Weights of a small mixture-of-experts language model, trained from scratch on English Wikipedia.
Experts: 96 GeGLU neurons an expert, 8 picks a token.
Training: a variant of SOAP for the experts, 11278 steps.
Below are experts of layer 5 (counted from 0) of a mixture-of-experts language model. Rows are named router (the router's row for the expert) and show model dimensions 64-127. Each number is 128 + 32 x the weight over its row's rms, rounded and kept within 0 to 255. Numbers have three digits each.
After each expert's rows: "mostly gets" lists some tokens that are sent to it at least half of the time. This comes from a sample of Wikipedia text that the model never trained on.

# expert 229
router:140148206106137118166119146182108099063064115120135141089100158065153119117139102157083124091214100093177125129098098133149135103141104101095143133120118166101158147114155119031131142124123143
mostly gets: "& ", "and ", "while ", "but ", "before ", "until "

# expert 237
router:171148166158105120113113185146180162089069072107175137125107126091117128087099099170100104089145108113117102115137087103116123063090127121128078088191139154154158083158113104102120111080103162
mostly gets: "Mc", "Sch", "Pet", "Bur", "Thom", "Kh"

# expert 66
router:167140226167124122160187102119117209142169135126147137092133115147157167073169121134168119067147114092113135145139089078055110160153151059143154134178139101037184128133142137125146191113108139
mostly gets: "Mus", "Leg", "mus", "Ac", "Man", "Res"

# expert 92
router:125189169145116122124166143143195146097149136074156106099133164118178081046160060100143183135116145104191132158135170162139089090125126089083080072148121091094152089172178105109120130109130112
mostly gets: "C", "A", "V", "B", "O"

# expert 38
router:177146151128103117185128149201119195110097094108199077109125140094120123053135103133120107126144154105133118151134146124175103109096098095125161085124134127128104138161135110117086135087123151
mostly gets: "The ", "the ", "their ", "his ", "this ", "His "

# expert 86
router:146116118113095080118136139135121145109065142129116102129103127089113127140120109123130130162152126103096096107137167080156109029073104132124057124173158096121175125134141126140133118129094094
mostly gets: "with", "includ", "tak", "join", "bec", "buil"

# expert 223
router:076141196160157099123136110127108218159144075129124139163142187129124145191158166180118122088110154143101136075138069054110144138125141129100116087163125124156114093152129110087123132064078158
mostly gets: "Lu", "Ma", "mu", "Ne", "Sal", "San "

# expert 238
router:151134172112071097144136113138194172130114131097179134109120118111153107098152125199093188111146090139170143137128097070162159128112191108111140087172097104114124132143118102089098162120105162
mostly gets: "York ", "tish ", "German ", "States ", "ian ", "British "

# expert 214
router:117188138102148107121155106127158130146085163130125129056130102150149120079075095169104159079137174116192117149083150096153116087131182089117141131152083126120158144135173115126126157082161109
mostly gets: "ism ", "ology ", "earch ", "ility ", "tions ", "ture"

# expert 166
router:175159145182135169109155118126147121144080127130137094099143166098140197096089124110121196061117208117154135127146168108190081087125130141122139157129117106100164186122160125148123145109129094
mostly gets: "forman", "stud", "film", "build", "collec", "progr"

# expert 69
router:102108130185167099113171132141103110116114128116133156134139106100162108069111128205115164091154167135173076121139128116049143133098171149146166145121122118144121122104153104124109158131117127
mostly gets: "music ", "sl", "Sl", "roc", "spe", "ball"

# expert 127
router:158130144144055097124123140161129127093075100113145117081084150081169115115135122151119137134159097128109061127052122101134102090144104118080116112132138069104119136130159107111087146123066109
mostly gets: "have ", "such ", "could ", "including ", "because ", "called "

# expert 50
router:141140114155149119118210177145121173096097193136157140125129154109155177105078074150106148091120160146094117152130078114194151118145146124117138109127134112170165135138134101121145151109162118
mostly gets: "suc", "dist", "non"

# expert 136
router:161148134112114128104159127132131131135070116119163103135096093129164175145097086154132219143182174128136083162085150151176118068107173138091136113137078113108146129134143121107110132124149125
mostly gets: "played ", "signed ", "released ", "began ", "announced ", "published "

# expert 98
router:143107181106104096154165113141189200138167106116142121101160101085165133103201083161087167097147125155143121102123089118115130154118141139119092078147104123097130110104157072080116111107082144
mostly gets: "States ", "American ", "British ", "French ", "York ", "German "

# expert 226
router:162146139103133115145176151151110134075083156142133122126127131065162133128144073193132141093173106096163115208124093066119113129057132123121135106119110107080108160146192104119141133088126104
mostly gets: "), ", ", ", "\", ", "., ", "though ", "', "

# expert 45
router:145136108114104105135163143121127131143130094125120117062131134105209175064156123149130135129160134131105138147100097118146139067105118092128097136146121158088150194149165086110112125090151148
mostly gets: "si", "Pri", "comple", "pri", "posi", "addi"

# expert 177
router:143114129147160134135178206178099095155128111105142129126095136136107159098094117144095138110124164133107122132101102114120133155094141137102127138134109109157088122136141105145122141077078146
mostly gets: "milli", "60", "45", "32", "55", "50"

# expert 242
router:167164128143077082133138137161133137136100116130147149092122140124184158108108096150117157138154144086121087127128116130181132053135218128075110085112106108134108160145155122093084151112128114
mostly gets: "used ", "use ", "ility ", "tions ", "ported ", "ants "

# expert 91
router:154155130151106166123214140137159179155127117162106072071148138128117209082087150111084104157114124077125101059168178092154168113141138159141167123144151161162159170104126156127114133091111094
mostly gets: "pass", "rece", "govern", "build", "prof", "stand"

# expert 94
router:119123071122140087182167157142179146110172112093175186061093096174158143092184143105123185100163106097130146130077152124130115125117134135149151077139134155051058117099158122125055099120137132
mostly gets: "York ", "ington ", "burg", "County", "ford ", "Yor"

# expert 225
router:129126134133111136084159201142150121145161154118156169133105197119117144067095127129119125163119091125137156096068077127145110206112104141111162121136149128176124109152148144100142130061066087
mostly gets: "There ", "these ", "It ", "This ", "They ", "His "

# expert 51
router:109153189152097093115129153166149131078051076083153086113093056067167147091072141128097155107194114135194123189086127104201131078082095078172141133127170130160085139182166111133066054186116163
mostly gets: "would ", "them ", "him ", "', "

# expert 176
router:152100184171095098144127128162093135133086147126138178149075067105127096125165121161129094187150058128119121081126112100163079146110195123168115167112172143115116147133145099116135082110089091
mostly gets: "both ", "were ", "They ", "are ", "has ", "between "

# expert 209
router:135137128138147136134185124119157203153122137103138139106081167110162111136136114119077170112171146100132108096126149082134131138130144133140156112161149133090157123127162126145142191080104114
mostly gets: "mus", "sup", "pro", "det", "prof", "cour"

# expert 200
router:142147195123163124170156136205120123155070141108150092189063117150163132135129160137105106074194087103125103142150117077150112169063105094124136064129119171142136128157121088155143104104104153
mostly gets: "rele", "announ", "coll", "adv", "−", "–"

# expert 47
router:101140144201084101135094161105129132126140123122158149133087190132089112089102139153119111081089176132092162097153148099121142163140130204158097122113112103079106103121130135115159154072145148
mostly gets: "rist", "eph", "atr", "ipp", "oug", "ah"

# expert 31
router:140162132147063114146112116133146135101144133086143120121099099160195115116122099124124112096149105088129114129121135097079150153141177090130112074124106124045145110141175089120098113078068113
mostly gets: "located ", "includ", "present", "built ", "based ", "provid"

# expert 255
router:108116148094173072111175147109116114098150126114134173123115172157122105116147133131118131118160085132136115049143147109074126089097197137089197111158142136166137069168130139156121141052067130
mostly gets: "_{", "_", "--", ">"

# expert 204
router:156144161180127081107140158164128158116117082149139114120118196110130112080117147139148098130115138094146124070199207089126133080076083085113157152188098086138172099139135127157102182081118110
mostly gets: "Wil", "Rober", "Sil", "Gu", "New", "In"

# expert 74
router:164093141128097117117157151147149168187106139125108132098042130165146144106121100152112158126169123158165157118090119122116097095144151078141146133148076116101158086123104164158142082113069190
mostly gets: "John ", "An", "Michael ", "David ", "eph", "Thom"

# expert 135
router:135188169179105114144129141141098222163117091118171124138045177092154129168115105157091151068131114137146118136098076071115048174140133134075129106201091128132176131138124124139086173088069128
mostly gets: "Ar", "Rich", "Gre", "Ale", "Bl", "An"

# expert 202
router:123150151151118142112164136139150185137093125099128098111134139138138115047158120109102199036165176111125132127121126127162112095085148117081118142195118126082104110126182121117121105054100135
mostly gets: "Stre", "chool", "syst", "Univers", "Counc", "Cour"

# expert 151
router:124108131129072125153092122117132184123142144081146157085050124112184117143099098117108137126165182062166123145122132053123154070101128142161092112128134105038135114109165152136091182126078124
mostly gets: "includ", "join", "consid", "tak", "giv", "follow"

# expert 107
router:115131104176126091117132164134102141111091087125129117072106148095096163133097146161103103089119145205096145059113144113176100128134139146059158146139063145173167109126130129136123169106096117
mostly gets: "Rich", "omb", "Willi", "Dav", "Sal", "Wil"

# expert 148
router:116166106157116128154119148132104177111152171115150136137029111139175111113105125123114111149133144045202089137114106134076139123132166110136086123103128116059106163159143130099078093110093126
mostly gets: "been ", "being ", "was ", "located ", "were ", "be "

# expert 39
router:081144147148083100160129205132117121159115076118120169139091165105126209052072068154132140168146127149095151102107138156157074051109195140069131147152125088201148144132175137130149124107031124
mostly gets: "Hen", "Ter", "rist", "  "

# expert 144
router:120171084148082101196120169173151144071090091095126127087136129142165175155085104113067121098154115112107086151078139133091079150144131077164148132187148113103117186129110039108125118122121110
mostly gets: "Born", "• ", "Coun", "- ", "ordin", "Year"

# expert 26
router:161141157158070102116186154179151121155113143118137122084134162142150150068115122162107177040128093132111166069161157094131116096101090124120184114152117114181166069134153137147101114021129072
mostly gets: "fa", "This ", "peop", "spec", "dist", "bas"

# expert 158
router:137196153204139125126157201204173084119137125042142126132163156126105091101120122147118136131146089107153121184126133066148112146086113076099123117174132073119162162130159116065138107062139143
mostly gets: "|---|---|---|---", "Year ", "otes "

# expert 103
router:160186142201149124171163159137188110131137129147139098102083140045175176095114119171125169142153117097139139134054080150172100065098127159070143062150155131110136145176119078157144087109143157
mostly gets: "S", "s", "sm", "sen"

# expert 3
router:097153152151126078172108117137111138137085079159122103122103192041134127133095134136122144154151139120137081098156107059124124082137070123110128127142148093072157127150150133143094155079071094
mostly gets: "though ", "However", "because ", "did ", "As ", "again"

# expert 101
router:153172136191109078188159221118107099142132092156156111125083182050182182130062082169116151105144104059117144154118113109193113071114107085118170145073125102175153165130107139120146154144128093
mostly gets: "new", "larg", "high", "maj", "first ", "sm"

# expert 183
router:113136169154111043184203179090096179135140150096141064093127128175154152119156082191110136078120084068140077169126146052167107096114191155153151147201108105095130196166134091109094131065137128
mostly gets: ".", ").", ",", "′", ":", "\"."

# expert 9
router:113137185164116095138111123145124119142119122113134079114092178116183164127172134107091144145199159097127168150169152083111116100077101110119009147165165120060120103122157139161091139121098151
mostly gets: "years ", "again", "years", "year ", "retur", "requ"

# expert 16
router:139137091150139105165131089157120076159101125074110173120112136074140110101195138157087140127077146169159204176125131107099126137072153082109172133090123151144179124119168111140110082116080135
mostly gets: "Californ", "San ", "Sou", "Riv", "South ", "Mo"

# expert 12
router:130172165157112120119088099156099146120097113100120069117126178135110170195117142163096138128112134115139104095140076094097124088104115154117117077157079103138084158148119085102098122073112190
mostly gets: "rist", "eph", "uck", "Rich", "oug", "itt"

# expert 81
router:221140139116123112123135190161111109117057084133177103102104155035113113071113078143137115082118131073138144066117116093142107140083137069115121121128161085176111130141132115132142095108112101
mostly gets: "his ", "their ", "these ", "this ", "His ", "her "

# expert 131
router:135187159162100160144158144128124103130069117117123103102128165131177129122135103165088165104157181144151125141095116106191115085126206123137088104185047136131160121144120104102133145115095131
mostly gets: "ism ", "ement ", "ology ", "earch ", "tural ", "ational "

# expert 208
router:091151161184167123162159128160075171118093049103125145143072182092096131161092159158135084064120090135107117107159124099089111110157185141048167121148144117133155119129150132127118152073071156
mostly gets: "Ma", "Rich", "Kar", "Fr", "Ros", "Jo"

# expert 146
router:091156137158130126150215178140128158151124145120156106097164159097188103153060145115098095029124150103154140165145123109173143093134143156132192085139101081154212142119122137148146157065145097
mostly gets: "Bo", "mus", "M", "Mo", "mod", "Min"

# expert 11
router:119188106180074086156152219110207125083093147084148144078122145116116148103084076135120198080125087113115114139077092107131118144100130082110119128114139113126116205159110068098126069127108076
mostly gets: "Total ", "• ", "Coun", "Gen", "ordin", "otal "

# expert 152
router:104194141135143099114119148095141105098099160102185149098126119147143099125160137138069114092143189100078072130093138115129109103102100117150168099156103159152154115133140126138138117137149152
mostly gets: "!", "ism", "ae", "ally", "ence", "ice"

# expert 174
router:110203134111094065157127139123141112093147120077128134093106130065128141140090099092118156087147178100151066171107156109106095154157150083137157148141155107127127161125136088132124144112124075
mostly gets: "also", "Born", "name", "eded ", "by", "See "

# expert 79
router:185186116172152090149180113094116125104116099110103113133123095176165199121221146157124081129166108150112125150071147129130152128097153165155090064110108144133147080168172108165106097125086214
mostly gets: "37", "43", "45", "47", "40", "38"

# expert 198
router:098147158173166112160154130174126143062095083090138099135109143127138123163078128165100137084131117065125056131081118136137111102092118138098094105187073127109112111124138104157088159087068177
mostly gets: "Sch", "San ", "Su", "Kh", "ü", "Joh"

# expert 201
router:161150140196161112156176133148130131088135081108129067120099108186164141049107120158084108084153169078172140133096052135120158105141110117163117099134146092183075166180151070113157168084161118
mostly gets: "24 ", "31 ", "28 ", "40 ", "27 ", "16 "

# expert 196
router:159192157201092111084161163143128135116053094120126102081143162092130217136143098121111151107158178142142155146143160104170094084138096153141090152144133137118148119111148146132160160114154105
mostly gets: "forman", "usin", "erson", "ession", "did", "ministr"

# expert 240
router:161154157162091115139106151125120168131168114117123154124067099091175144113121081114142088136146079129123093119148158132134149116137149185144152161162159124188192139144134133141085073084102095
mostly gets: "\n  ", "); ", "″", "  "